Below are experts of layer 4 (counted from 0) of a mixture-of-experts language model. Rows are named router (the router's row for the expert), gate (a neuron's input weights, with its number), up (a neuron's input weights, with its number) and show model dimensions 0-223. Each number is 500 + 25 x the weight over its row's rms, rounded and kept within 0 to 999. Numbers have three digits each.
Before each expert's rows: "gets" lists some tokens that make up at least twice as much of what it gets as of all text; "comes after" lists some tokens at least twice as common just before its tokens as in all text. This comes from a sample of Wikipedia text that the model never trained on. Tokens count by the router's weight.

# expert 3
gets: "\n", "==", " ==", "===", " ===", "---|---|---|---|"
comes after: " =", "-", "==", ".", "===", ":"
router:488505487502571527514487550479540504512487503459476522520481501507498522472477467433514504485432488481498487524525473449524493570485518516496507512523513500486491494536469474471532452484494487525505480495507519479541495521487477532484523497492495440503553508498549459504503507467485556487509475522470517498484501504504488494484538475507493506473499516516501522535462535528503546486485484515501505530497506509510489488515492454528483475521451499547503497525427494515520529489520527489504480481480486480504438479534443485482505430519477485501523522500498529511485500512524473523504468494568485526473481524530501492480524519484469503497492526508502500509511487523476501530492
gate0:493466512517478485483472522500493494502516524516548516501494507461521478514514467483471491556492506482499466447507493503493486543576493524493490529461470497527480495442509478483500502487467482506474501494538507520498492520452517504528475469467460483474537489473485481536527536517461455469499541495517515500491497527499492528494447495466485540450511466504480475519477537490511502468473503494485480506490525464499499539474524513511431518459515514497499529463507480500479530500494506517513508441547495521459517506489437451526473523486489526486524497485508511508474515517517501476474525517510537505478458511519450477555517503482481495486482527488553518483505489530518536488499
up0:524511501510522537498514485539498481437495417484491455518513461510488485492571517509541492493539482527484525515461516472530536474523504507480533472529523503550520487479478530474498514527519467538495492510446484507512486459497540481519495524486530541481517480484482543495485466477526485458476483490507506524485472461539494473507527537509517483499492464454524490480534559484468464527461497509490501485474523532513516488516507484449485445494508487489542479507517525501482503532473474466524465451530511452458532504492498531528529472486488488530495476506513492463493486530482503491499489488475514488490501468509515493513471535528487502487502471498509501516518531495535484529498
gate1:494498535524531547522460520497508493501483498469480521542514513503542515490507504515523492516515478519532503503469535456522495455504546489486479528508529472478516540533511526517490491498520493493518520484528529512481498503506524511491529508484517489494504501510517431488469516485517549498477500524500502456527513491554516524580505500502475553501492580461521500548511503475454514520473500457482522449529484485512508509484485520508548537518454496454501524507485483470499497509514542494510561500456502484525492534458481526469489477520537504478488474493520491503519509497489481524481466460461516466524492453498476485523508521519543498502475484480473503503471487503458478495457
up1:503444489510492534512527488521517499491520499503477486506547514471476501505503489525489508506479568490495459554520458484475484537526510523491499511464478528530510503516497523515540475510504479489469495491504515554495500516511499521490519520498502508476492494487520518540497487525498503527514543514510508539517501494512517435488529489500473502453530482529504550533520509507475505547468461490529497454457445475510514505496462462471516478453556499523476506483502552516497503516524440527523511495501453492504513449508457476518485476479470544491498500515500523446499478495534503491506458475480478505492503512515454491494457490522501518470506460499429469537481535508510538524505
gate2:505478463532505501484501568512520460483485465516519513500521498499466496462512542475525491525496502512482488539480474509490545555456502490499485495499463494514483506534495473531531526476509494484499476516440525465561522491497421541484526538477507468496523535510460438487525537475496511514495498492499508502484500514541532493480534510530470529507529521503479490514479549489515508476506499503488500541507483504520466514469474504512499502502546483492503471511506494506536506486449490483479472506549516496525506516557502494483523477539477502508512496504500493433474521484462494490574485510535486497488506497532504489555510464516547485520474506467505487512462542497486530497480
up2:505500510488509481521487443486449543480487502525480489505479465491534499493509471487504518527519509503485469483457512494528490495535515510473508507495515476463510493505473492516490550455463521506538498495535499492502480486475559526529528488482502500483533494516486490510522483526507457443501472479502507489499483518483455491510506479519532527495485484491512475504476543474466528499508497488479496446469511495490487493504495497475500516506508530531512517485550483512478454487546428488476527476463502488500554511445536501519507542485544472548493512510519491517495500487517493479430490514488490506533523529463482512442500517563481498472494484525493508478563511446557545517517
gate3:513487486479482503514505532498530533517508512532466503458483508441523535522553483488469520526504566537503486468451484517440517489501504512487551551486477496482462507474459507505497485508490537469503518513484525434499539479457502509503527523503513435505482519484519514485521518489461548513488462493503501489485524525535506486479512515534471508507526501504505518531520521487502494484483495468491458513522537502490487511526511500493491512529494471502528497514500506508503528496486512459495507476450499467559472506547439482482501484498398504497533495482536515534521495472468525475485481531534514498535513510470472473523502512521511513505488512485483465528499501484490513536466
up3:478510508513474529533509526532502521545493470512495538499486468495546523530491481507489493497562475502464530498488522486537523473503451503508509456542508497481507526436515517513484487532500507519492524483538453483499492504512499497517499509510484511495548510508461549498481517507472521483501465490496531470483516504489533485499498489477516514506498464498486515495493494463485496495456510523499515533484500457504489453515439557505500497509492517531446510488494481540489476508502489500543502517444508528492542482537486451537464493519504567534533483553506544516477513554463476546464491509532518486493494464478511501508490475516481499543541518482507512513508485486547470480446
gate4:530477493477525518505474496502476491467459508520488474519498517482492507519508472463542550471540490532460533509476476460490528505470481535518517487486518455520495507516497467509564483453535478495506491507524508517480501517457510511516478477514526461493494508497497537511499487536494494497509514526508476497486477445501473508541524519514510537511484518437486480480505484515508501511564480521449509490504506500503493512534461468537457515546474492495482447530488543493472537519494533492490436477490477490485507468539486509538533507521537512496465508484524529560497515522530511483528517496582522501522521543494494488500470536482482514479507520543529475512510479516500492501467
up4:533529511517562469499471531480483506473495491482514470540512487493487490499490466509520512503472478525499507512507471499507477471488495532497516505498521514490551490500525481510521530519488553552546499523522501527487495456445542508499527514517472473505525455468521501471476481526473483503535511543549465499521533495535490466485499530514492484481499501446480504454503540519501500503527510548507488520525506515506485485540458525506499486492481538561500542477464510474488498536493514470484514488549492473516505514466503518494504533505458495473547525486513479567518532526536476465485458478481503487530518515464538496511512487520525505525525529520493537438458483538502505496487
gate5:520512506499565515505511530476521460483466456484498526487495502516524486503483474487528482497491488500528544545520547481530481489501510533506513453508499490486477485459522504540527483513552481528506540481548489512495503452507494501519492501515492462482516532474508514502513467527510521467512494475496461477475497535491491482507535512500532501496486504480499488565530499489497504445494564462498477537472463532504458491540516521521472504484512496477501531511496472509449515509482522458542482475504460491475478490486490520501439518508507540452494464543506484513527530526454505510471480481518487533508484475487473483462466490495499493525518488502528521579465527542473511490478
up5:502499487519526540466495524549468518462435525510499488498499488513474492471474481454469444489499531532494501506481516472509493494442516519474498462488546535476483513480513508497484512503494504526523471475486465504480519511472523504477506538493523449514505520519452505476455500488477468476525505539562518486504482488496467551485532540509481526513485494516477458474504507514555482486487488496522453469513473479499519490512445521533517473531507527508483519516524576500483523544501510466511524522493542518492469544504533465494477496532500506507517490529472532515474529527502544494475520476502526481494512509510467478495515511519509505528516530512499488509462498541443481517459
gate6:476467534550526537502504511541497532518515491516434506536518489509490495483554482471470471545478485486535488496535495497515499508476532495480524513527511564541483478534531512530505492494466490475452498487498493482536514499520526486493514478485509486525489523479492487476469500475479487494491475505494525508541467527538453536536512522504486481552507522509520489500461478518512505507479531494449492531503474554469499487504546487524528523516481533518509509496519498517454528496538487510530492481503527475470495548498460486517488529540489493566534545507492507547477514489549527478498492510509525459512469478526469512465501506475546469500514504514472509469553510509477531478487
up6:516493478486473496487470520503457519484538470544499520494476493506475495463512498514518499476553505529470500502523550481480512532447479499475502490496471507443459502505532515492496545512514555472478538519508525485517445499500483503474502518515547524477531500506508557496500456504476515514487498553515509517526467522548469526482490512483500541488459551500483521468505477487502455523521545501516485518524503515533493458535505491499502506481530516502480507500483483511484501520495463462533475514516487547482484496516520512469467563522508517515522468512497444513514498489488531498502494514519497519535521521495510575539536472497440545473483486468496468491480484506479520538501
gate7:475511489442479522537513511511512481528494492513446505529483469487528502434542536490523506512500509503513527514522497520501532480487552520462484485503562526481501470500472495532511479506492456498488506457522523519488458558487488518532485458488524519486453498532530540476496499528502549518537514462474487526543490504518520537535442451486558542446513476462452496482482513480510504505496491516521477496508496487491479527500488448495508523507486501519494479492461491531526465487491477484493505507510500501487528517509532519493528539461485487518507494484504474501478536536524473483515514479487532543468482509511496527502521511539490479477512527470494473555510525504453485498464
up7:496516528486531519508513494511521533452517540496543497517487501487491515463551453523519493490514515502490499523483545506487478517476536535437446494493492498500522467507473485562523533508513502492511469493495521508465476503506509531523476570499521529479519492508508506508469505490491500544507465566505499498520491478494523496464544469534487515528472465522468493546501513463512520537514543494485488485524466525506545508462524454533505534481501511504482482534518507520507513486481523506458524505484502473548505501464446505533536502533483484496500500533495483504516509489504462520461480501459525519488472477473468496469523527484476448513517540507476493508515505531442482526543
gate8:460531473510453471518511508490508453512506481481464535488536517497538501533514472479503503505466460508496459520496509513496472494511488543507531515498486505457516480477546504497540500510525494496515507479485509487502536487492504532540534491504474482485489523513537447507496491522492519516462530454519474503461484542500518550464559525551478461476441507532503530516501481486455525440512520517484496481468510472522510507516459500495460501460502534568515496488449518468511555516481485492536527468487497482484515459526506518496494477521541496493505511476511528469523496531478499509490521511519492458514528489511529503475467476543518493486489495445467515501507494499473530539481
up8:491523482505471477510465491512531497467514506471520494447506530473519460519527512509531476527531492521496494481492465502515509460522522571467528479489483450476490478482507508472545493515462469497476498442497552502480497471493504504516498473446507475469507522519530512510456505557494531505489446469484535529525529511489479518524486499515527504521454492490524508470518509497466511480551502501487485489484462471509539489526526519477439509448491537488469516485446529474548524486533517490513477508530507467525483492504486486522497469508496515529481517482527503480484539484489454492499469473485493471487482485512492507458529527541544530486503502494497489548473514457478523483467
gate9:510547521515477475521442526479483490513500519488436547493490482516499547531498486515548485495500493498507487453480495519468532518516512489486492500522512497522460557524509467501526523465528484501513484462491508501483509491536497471491500516477512495489476523522459509501487501531519426479556538546488526500524508487494480525522489464496500467527502498530434484504498533496507502452482509479521476453440498492553479502540511490533478497546514500456552482509481540500491490490481451487467500474509493490506490482469477498529547490527506524485490514487519499495492528471493566533511485450490485461507517513535477536514479486519483468487472517483486495502469499491530520463524
up9:480497485433483476503515528538522530484502451480511518495561506526524497538542474548502507496479507516513503470493494528487510519519489452536492493530496542501504504477458520487456525515513473498541538496494522511514468517509529486442513490503485514494487492462504532509494516505473496541463520506505481462469472485533502500444509527487485488502510494497487522504466466483551465471492526469526500557493503471524483473496499504507469523483567495514508493501510485481483533485538494504484508526513473515537504506465543477466509464473476476489486500446482457531513530566502532516520448469477486485468512560493484494487520475526500513501487518519465471502485503518485442500472
gate10:498479526531508554479516490496555515480573479544531485512484513508481534482511508488494471512481514508552544484494510470506545505472537568483489483479528486491466529474475485524502494490503491499483499469487494442532514471513501557481511493478489518509527513549524482511512494530506498444510484496460477538490481521520529502495515446557519493530511544508495523529536507500463499549478513535463484498496488499477552496512540507491478486434485528526502481482520446488490522516497506491527518499492504508498530500487527498520504482525500490540517542465487471487488472490479511527506478546502463513485525492506512473548510456480498502493490556512531504508523508470512532509537
up10:502450490496545470509497500520485515466491487472494498453488514450456493444514545526518485511521469514541501506518460516504501469461496481506474491504501519515507527499529468490506494470485528511505526515508466456457477507494479512506487482520464530500480504525525551515507470520467504489458525480501494505504475525524491494517517518504511493504528452527521485505513551515495533444468467485468514472460549513528523524490522492486519523482499491453486546536522528540506462513510532500480489494543514529490530484524488543522470529511450490492509499496533503472524512520495489524482574486526533544496490464486508494507516474539467493513533495481419519469454516518495486476505
gate11:506507477495520510506477501490518496488511556487498496518512488532498511512493489454480446531481502558466533519496503514472489532466530508514497507481520505491483493582547520494525467522531502447502491463499550514498520492507513519548507524563461468492500536514470505514493496456526501489504489504484479505521487488550501494517531427491520502490517538544479477510528482492466506531448512503489523513484487497485497514514506461527511505485535470507495512523513490534525504499513483522501493524514515535520513502443502545496499503497526568495479499514482493525470528496491503478562493467456522536484491527508518513473522462487453528507470525497527513501561458512534548523509
up11:516487512511499524511493501483501514522482462496504510494567463479432510500485530507483528486531469499496483511468516476472516530504483511513488495534490504518535508481519525491528492530490502509480495510528507468437507484518531533473503506446513490549500451488525560460509513511501504544513512520538478487501525503522512527522530551509466538472491479481494449486516493525454490503516506437484471508476551469546479472487493469508503450488503507466464518521502457521481489547506476495469481492522499503504496446527478506497471540475545525510491458515519478468492470503484500534501467510473517495508512482512540542487508459558485480514489510496531493504466449521517500529529
gate12:480515523519471492511455500491526517524487471516547452535510504518478487514501509430546484518480511518522522523541515491504460545509496502510481542540529475519483494535456545502511482500491457504481518451507496513496524512529462462502501528493463488468537522509493463519529493503494526489470513469482505526532454477526488490528466478511482474512468494523485500532466465452524495469487529500493503510498509536504483496491526475476468473484513461501527531502499498518485491531490485509519487487488496531487520486481509509527495493586533577509508514505472455542513459501497516472537541491506495520527492535519506511529510516495536497539494541502440506545495514491522468519466
up12:510508494518504523502442494509530505489517506513471516454499482485461475519511512512485452471476524497497508479497494497516474518533479486543459562527467517509511508519511514483487486540512499512499524503517492497531511491544484493548478537490487441529487464491468531484516500470494465512453514492484522488513501548491464496572487476477486540483520545480458480467473509471518491444476504513546475530507526515504501423477483487486514511471499488537511523463499517493506508515505521502522525516530495512485523462445535509510534508527502472489467483498474467501495517509500522501527492500498470550508494505504518509474469531553467485493495543506527523533492557515512536565526
gate13:502478496577502493480523514497467525476461499516507484472504497497493475559542526474514549507492477500517534471528551442503513525499492520486506477496504535516491470518529509471524481495472484516507494490464480452481486526535495508479561481494486478468545490541511540507531475511476477509488508498517489467498500556512510532466517504550523486465525502508536540549510455465500497533522509502457511514483489527515504482505522539504502536481501521497531514480475517490496443508485534556507470502489482514502506537514476487492468526483511502474508556494463581501493507503502458486508475506508512517476514471507497516507486493468439473510491508491539487478521473462524478492471
up13:509558488450509507537494514501528479505516483460507490519529494476487527482505518524488459524474484466517519565524524480474483481512475514547501531451530532478524500506543495515473527474517524524487492495498501515521516516482492507494520510487490532484493499476486496498509521466522504449501467492486456487511521490469471454531466482493496469495441519516470501521470528576522546483479513479522521557517508503462502541490473502468524461514477537538462562562503494538521510504511535458513530537500523507495505493504533502539528452465503489507560461537485468509492519474503506514484496468512496488542512510503498510497519472480543510507501491535506504493495474526476508502499
gate14:523525510478484479522520486450487523487523534496432509479529515534506484503491478472474492504466460503460500507479528505494500494509477474481494508465527496533470459535512535518518495460479488522450496473469495526514525544483460518543549525511502504478529538486509485486534527499470480515502521490511504500463484508491508491516536489506544523449466519512580548534492507492522530529482534484567468500478479500502485513475502482496452481523473505500505509502486469509529480441511464463530513523523464506485471559505447493489513495502512486489499466492533543526537506498492540455475459511515492481497502485535510494506533499511473541473500491508522510487484545522496500472487
up14:557482534494504486521498536499502502457524510477518495509542458515528500503490540498538505535431514489507463479510500449475529515492497484503512519495471486514461528502480549524502537506505500508503495522517484518530502466529480480464514541517538498524521504462490503482519524478493509473510490510491537494532483557565515475508448506503510478488535457505508475513545510526461506533519507542476480493509539506475516523495470494484520517491504507499528467451456461488511460528485503558519474499475481492478521501468502498535527554477491534507489508492547505455516495522458490535511508518485541470516539488495540482441469475534531486519506495488482524515528535493517479508513
gate15:515536518501492493509519493472530484511503524499476512510502512488512500506568505435477474463490503478501515491526479516464496501519496522507501511486515519485466523484517515477459532543516509456495498513503495525501500497469509482503513524525494480502533469499538470520536542514542514525477515477538477528512514491455543496462520475519474488511493523519472490551534498521515552485500491513526495518556522540476477459538457485455476501502451496494513485493455528518480501507515519456504442447518538573477488466512506488473521498517493522507506518508494516479512549547486501445506508534489480477527501456543480474474534487539540511483514518477490532472507488504487551511516
up15:498501442491503511471467501493505472479457496514491534550456515474465482498504559480514490509462524518490511500472543522464544497515503525516501463518499480489552451501495528475476501525484526512538488530546540552521533508456516465584475489470524508497504514501504507531506489521530487463504498512523535450544478506524501514525506488520494488472505522519503537516493476488542525489518492525489453522504484467462527487509515466454511545542525491546498498501505511485464537499536457505495516491495527481517486480508506491510523518552499467528442501527497524518477497500477538501480508506481491462503509489519527510537507517514514495503518468480551501482528536526500501461520
gate16:503489493498497444430535476498521525503517485506469434521532519514503558542508498516484520479511526478526507481522520455527529529479491511488473495464503509498538483511455536489510481556494497468507491473512501525516522512497485460504465457515492550518509525503501499470488484474490490507518438477484535493539490479507468502475486488483476525493487519540509491549518495519472526483499536505522500516532484511515440471523518508524518517475493538473514468521521502526493496482547492487485436495454499495457495533512488490519492525473491537517493530490498515503562514503491505479474533501564534478493464495488485484488524515504549466526513481558473488492473518488510465526473
up16:518471506482506488528479485463517495483535476511496498523514531479433523557515481526501496475490493479513514491513544536461468556480589511490506532476492511508566517520526512486482468508464486505496472472515516505492481486514497466496511476494500491501523473478502524476473458526515535496527505476516470467554517528530484477512461508513499507506494497498434476495470514533494493479519505513461503506544534468473527516469478465465462503513494496485467482483441519502477511505504509530475476495539522469473436502495491504482493533513484481465518494505557509496493511501522465530521505506499499500483494520515503509525535479475480505546509446510491506507557478534530529503552
gate17:433503521521542515514476499480479463499523484481504541476509501519465501455513515523498524523522485483524508486501441508502551507476481555501492530542489471499423494494481500480542518505518454517488455490512484520500512491492489454490503485522491466486479496505500471494498495513517501471507540477501470522514501475465497511443481499452479530512504539506499523527510494508473543483495544473536468489516501455497553498495451485504484457464453504528515491528506488485487509470481502550518457530523495477518491508491502545479534491514515506544486470478466534520534553514479477537476511504511452509529473489466479488494449536510459498480519511495490518491519526499476525480470
up17:470473506525505500547472501524469447489479502464498511490539509515481477485526506489513485487467498589490470475528529494466546507475481516490499503534469529490501521535502558498511502503481460502506518470502471553486468526435482489496501503527502515523489500521499512512497533502525450477448513516541460503492527497476498478516505483510515533496477481510528496513489511500477504494512480469527510517526499499524538507502430439491403483477488540488513493498497513540517476481487510545531475513482505507467477500496496512513499502525504453521530502512499502504522505510536510542480539498533468475527508494534489490460487489528475473511557510517517497504478537499494561484491
gate18:489495536509525532500477534508479499488481500510476495586510522490480515481526554498520505505526505490484477489495531496483461454495531524538477492535474513460518487500479522487533514515488472483473498473518520552492465529499513531476500500481502501519509514483519528501457562538518515489534538502508476540494548509484495501508549534484504488481500465542531548500503529506532476450494492483542484528504455504465506508498497496572454468504516513490488488470506477530517514491494472506466486512467528493535476500517528488509514529464490532501513516443485493492481491476519512532554479522470471524535482521527498475534520516479487476484514519514520478482533483493514446566514
up18:480488518472493517504508509525478515526509514526507509495511451485482494525528531461476551492544506501515470533494481504475513495471517550503512542500480497525499497496468516453497505509497531505531502507528508543528489495565468517505489508515500498473515487498478562510473534483498475473468507505471503564541509518494490499526513492491520510502502465504487496481456532480458500519519495514494504501487464507480540477457482494538518445483489553557481514458546545467498497434482530511493475537492489487530507474554512518454509513494531487515490524522520534494499477502497521526465500503525494487488552534516469514451489496510457476515476528533491540562546502509520525493483
gate19:527507511498485498520524524511480498520508487502506491498490480510446528493487515506503471458487524508461486513542555468473527468524490502481484515521528534493503527518469498474493493510472531498484498480505530493489451490493465519492526479437469480520489532501490481516495503543458505502519460470511488519525523505529487506523511472539477547535469563501535481485482437447539530513499525510474519482558518470505511447431478496551512522498517472519495507523505479506538553485531492446488519524501462512468448532518530514506498468512532517516488470498477494486482518469501463488485479498535515484489527475505476487466524516508551519503515511512494506484499514470522505561514
up19:533501482466461511535489485504505541530508474457518528522517512479478526504477514504512528500520468449464453532518522486491489549484511503488520487497444557521465532515521529521527476519484492502551538464486522508487508536483480506499505440518457462511491540526472513495515515525479498534559479503496483518518526510549476532464512512485490533529521496528492464505471468497493502470539510535469506486454489501515499512528482486512527510537521505498546484481479504457528507528451544504485468495517488493479535492510500443491526494503534452452535502483465501532512466504522502491494529510546480495480522468482480477503505459514522509509513474509520492516542526532519489531508
gate20:479484512503511469502519505474490481519487506495532504485508530488481488507488531508516495510483511504507497494498456505541506520474507533491508508522485503498524478495500528459545510499537497507497497490488461536541504486450477497512525546489490507511466498481535469502480493474504470486528498473526546478454503477558455476511504456490489450526479502515471489534483450459492577531539526471487460497488464512517537479528496474521490493525501510493500438531483501491451488532537484514515522507513474495477510498490469476506497473547527501484468505472509515446486492524511479509480510446502479491506445489573421526509495505465499480535492507491524559486508513525539469501490
up20:514544460549510500506486548554487502496501486461458472527490465474474479485501502499485477477512498516494511530490531502506530508510521489483539453470520541519495463532518513523522483544542500534497477560551454496482533496500501483477494521522480576465482505505507498511460483472498471489492481466469473496488436493509533475536467478501487500502490505501508463500529506518501542482504525493482456501476505447490472515515530510518491449567498520494513468481509483476484487477459538508513540500506446498527454464500465509502524484490499504509469545538481525488488505492528465500493487498479510515473488492495499493467460511527481511488505552481514489481537495527540525487517
gate21:472487460463514515481494483480513525500513529512502551480460506471486485477498478514495527483498510507471482510470466525492497478502502527486527495475507472496505476507493487474545464523535504507473488522465491517508432474473525516465478511521461491458521486509498528477458485451553495461504486531463522491576482489482498473523493524499510495440528505469503471574487523518529445506534533474526491458505482495507475493504525495530519512500459523500562472523507508507517482489484496459493494479527518498519466475503498491462521514456522508494511523485551479526518488507510508493507506532533478530550528481545489515475462518514467537462471488504550541486506506499475510524503
up21:466508496502514471548469517474539538482512493535478495518539502499471456473499525519528465460525541506522516517474491497486505486485510505501498512519464467540489501548531511556496509488525556469523491563500495560525461470459518477478473550487504501512458499534547489470488449510498518498536511485521500499505532484511478480555504498485484467496493479427505476493540470542518521476446504509508485507542464530472480507496497497486480514497532475490492511464487532541494521464482504557535526473483482519491509526465491491506513500480529501523496515533505489505483533505514512509500489536486473461441499514497457496511490488477529545487526498527487508503489512532528499498503
gate22:507515498515476510511554518542533518485468470495530513497488481465516525494499480461505526518487511530560541519533530491500523492502502542487505485482524475536503494527480507459483539515513455498504513489493479495505530486459463462514544482574525472542433525535481505509531507508493531518510533521502466490522558466510510536486525481505515475521489488461483502485483495448547481490483476524493509510518474475492470484486517498469458506500468480545504545536497513527480469503488451462491532513484556479477511509503549495532480502488489485501505487496473506455473480501508481497493465491506529530463550461527501496526489497518523495471525534538454498514500497492519522491525
up22:528510508491502484460524506550484490502502456469520500463515505526547495477469486514437503516506446472493497480460501507537500533480459502494536495518498523470452490500511537509481488526471511485525482512474469461507511494466516497530510515511442503541531478505519486524551469480513526520493474507467522461490497494491522505534490495511475518474493511523466494522492509564514476461500523498468474509530499510469502511540506496495461513523520494517476489496513491516512510503491539464460509546408467454486492487503475483460459509486451498513475519490484463493501525540489533512528512478475478533507472484502502462505470514482463508520509491474512503486452552496492465545539
gate23:490485488524502513511496538506498530508520528509510492506531502529520478491487482425508485474543493501492522520528534475509478483525489524475498478493484519484508480544479477498505495491466475502486477460478476499483513518477519523491451465519486524436526467423521490523524531500490470506510484492519494494494517547513497483533520500510514522485477496532497528556466467538530498490429518505483508461536467517510491497539507461502514506465487481514503515538522506462550486505527494487512493507504469465536497478491486500514512542444495467479565469525487504475534515467489507482509486507476440532508495535499545470531522463467475489505521530533498483486479460450504464517485
up23:513538480485441516516517464486497532492492478459522496502487476481480478500531559512504536525494489471488485458481508521497518504527511481523505537479495536525515498534542511467463503517499532517513469543511508548476488506489482505483520517443494465526492506518484429486462526510529532519497456502520556497480477489513483557464472491485499500450485508469514518446524511508500498503509460521555529485491500489502530528460491525529486516514494507523509500457478486512543525515512490532450517496503519555503476467501542513500493492502485490463481529492499489456494513435536493513507565500488510521486483517489500458469512532509461492533481532523490533491484482492494484466529
gate24:486506558449502536509514477444549497522452499486492507475490492510513483544465511463514529522488480491486518461519510527515503471501489476474477495500505549496526506500494555487464461472521505547476469444483538475506521523455532479499512524505496493551518485466528507508481502519442517506507501543489506480517497528462464496521491472521490512510504456477513471460469468494523515485425538518496498514498529498515481468473484546502572471500512525480491494533508500536512470483557479482485505500492498524515468501483452459463503499517508502496523541509514495528473542472522524513480498483515491495481481488514474512490516501486493515491532490468473556492459472491511482509521
up24:480507514477479465512481486545519484532486523471493499513534460499547533569532499516460493488520517517457502479471527499483469485478453519482506505512506514515511533496507449458509524508503506527511520456522461485500504494478475488483530468485472487501510497510474470482497504482513518513508476488469500516510483511516507487502511430513509492552520505517447492531524556522543471478482473484507485466472532480501507446456488468531511496530505549521559500499507505497503505512503521489448494490452520446533426499505477538495502505527507494507532481466536478489485481458491472513474479532515500505490473527521447459508507475480536519528483510490476499488475493487473537488537
gate25:523470475508530493490496541526517496525447510506531510494491496510514481527497516498444512511461493472501484482508541502500528475499472513469485495526505529462479503497533485522521465529485465482502537482482467513520556547475465535542519546528539545539472520479535463485495528451476497502510470490510490508513505512524508523494493573477484528465488488512532489490479459498460536486495499463546534529520478478524505527508492519507540460507493487486455537523537459537467535495547524474508457514499520511505512485487527471454517490470490519509501534463505489507493459468462471490499495527500474523474493472503462511495474494488508512530496518486512520491463508481442477535506
up25:481530529498518535491452515521533469516488521512508491490519501487514526474527525482521487494469537472485496531514482490515472507521494510504459521459497471483513468485535480536507521500523537500460502470513471491505493454462564490490510467521505542481438449505468504480468465532503526518485522502484527508435517482463511516542480517501500520464499489499487490508485506470524484499472480542510497472488525522433476536559484545482499521475433534515515495523492488521482472513463516496526519492449479508484490491499514529481513476517528581498494471514502474524493523503460519504469499511531506493568471500483516485507512466500509525479524518542504505484514475528500507495529
gate26:487516511479515516497511491502511472486509509475490501459485515473505519452490487463500444476496478534490498524518462479478542509484484531458497488523522507456522463483470531502492525473507456515458487467471500480517502529440505495508517475503509506506462524531532506464526517515503495477511515522512564492490505494494466466505465484539491468507517494508536520488525528465487523487466469521487477507516482501492506493549440482494477502550549494517481491566485532483482522499474550494504499531450511486462518523509465498507515491529467529508496519527428493473479465472521515482501479502444503541476492540476527522508510538517491480458499533468489553519510472508470490489469
up26:522481490515515493508512460483512507484517516465481506494504490499493484454512511484463519525535484502489504549490532502496531490525506487524515495491489470539499485453505473479491480569493525499511501500558506523500491494505480489498536517496534480449481471489470506466493451469508478459498465508503512486501490487513504478471543549496477504483511500526484506544591478515477504451481492501457545473457534515531513533511486525545505452492527502468463491480491507457501466493472504511492520524487538515513490488463510496481517512475513518497461487521501509501500505552465510500479491525545520491515445512512458468486502406536511529533516517533462455493499483496523521498496
gate27:468489473505486471488507514505551509507482570512501484526532532486504490508480530427471525532473485501481474504523462497473475532475529509504533457461478482506477497537482479490529499481455464486506485511473483536490511463463494491503472498502499516521490484457489495548524524497521508490497510489503465463484515482535491507470460482493459505535440547508524476497525529494492475556514468475468445517533477459510488534522489451487450512498479492527422505532515514535504500478533542487495499493504452524505471517489468534505473475537486497532493471481522510455520481545524463495491498516480496497518491482477533504488505499444520500508516485499488510476506486497486476485514
up27:501476515509501500553516491493492540483541486509538468480535502489509523464524495541531441514539548518475522491462524514459464459494527555474489495490472469489501537511515507505516507495532533450516489524516545503462471479502535541494522500502502493493498451500496516488498513530491451440493487479494474504519492496484506510481499496526499469513470481519508460490529471521489502479511525508521535493498482501481490513485533562521549484501515472512557522537517481503473521520457437535482518537494485484521537475533513524472548531468525504499491478435548494477487526479499524523506499523490516506486538498486488490503495503523501532514541482518484499531485510539484489465547
gate28:536501475456535470489483553485491512495411491506506510518486524483544478514486489483502486507469486487505482507485501488511491516487497490522470486529466475472481508494495474465465467502512533508456491493521544491468537507487491457485524518490492475508486472522547454511473473504473507503514486473532478459493520491506488490496506493495524542460505477520516512530460472465507534481493561518494469478470499512476518479496526475517520515550540487427526477543485520489481545577471520489501510514518584487467474507497476525525530502489473521536520509520495525505464528482498520527495522489521496521516496526498502521520500483502469478497500514518450499520483511521558484525485
up28:499533504573537509489463530500502515514552539487491484483504488481539445483522487478518480490496506517503477499468508507491487499507511562499514488454477527507550541470479557561504515461485527458514502492470458471488526506474555516519489531531530527511483526544487492500467480496531437512504484487488485508490525479549538498540505467500493467482508542430503523476492508502517469504506494511451481498540526493498491487502527484507502480477489484495476495516542487530512499468477495465530479460514448456518482476512486492509504525476512471509508485503500486506475472513495492505478488536499491513499493499527498476486492550495527512492500465542511501564483548487472534485512
gate29:499497496490499514472439498509443475488456499475531519537493457497497478494462470521509530501502483481457509489544499515502537527498537524503510522526478500464469483514519458510502525534447511525514466514514518542522487530539517504465479505488521485510486513517549502514492468536470513480479486470487503490503512512489552498490520493491515498528508534530502509441497501430516543447498484495484501487512478503517497487497509493489430499508541497519511536499456563508506524493472473506507497545511476515494508459487502460447504487496508489482496493494508500531504510473489503530564490481442462462503496450501474486503530483502457490508508500509526526461523501522508483423515
up29:509518483535499522459491524466502502486469516452465502496505486509513487485520515502460497493522534486496486440493536540507472495483489469528489490466485537537452468499480502468477535537511499461476511494510476487480500483447460503507495524503511564551500519488473513554544512506462460506510472469477480477523527516494467513436508478506477549524492493516481523443487494463516538536517492484526522485490507493488548538555506467473465511556503508479525505472494544516491510504521504454490508509520506493479502523509551493498515503518507480502474482460444487470463461517541534505514514511524483488512474511505519505476517536524542498523512498540502487470530486499492500467497
gate30:482511475487473458504444494492557518509520504530510528448459439485481452505516486503548523499451490519529460500520507513491493473537515516561515522491504529497482474501505522463459494462483495535507447515450476515513518506473546517489487502524508498474511507527519471527494521474493516529480464483500501496525520487508514499526495507510498465509498534497515547514476487512485450483559487502511423483483477524525522501515499529508512489517462507509533487525476520532481474510495486495510495503480531502528503494502500469522509506516468495539507460496505532527477453439457475490480470494518472544487511452523522496473517537493519514487487462466527488507447488484450482516502
up30:500469465483498517490504528486491508465484492469528492526557487498511503504497513482552494474517520493466512511546500485466496473507471489509460465519520512509505509536473531524544492486505474522494507473488484552526497502533526481445487499561506524530514457487490494505520496483443486453468515507499463519500511535480508514544505542523488483490506511489497486516485500472521521507522477512506489510474510503526483496491464520500471519504486549499482476505506496502489527456471472484515426471489472484516476531564517481501484537487536518476488500475480508486526488482495509511459464501488544547461493480394478496537517494550502476503473484473487464502490525554504506496543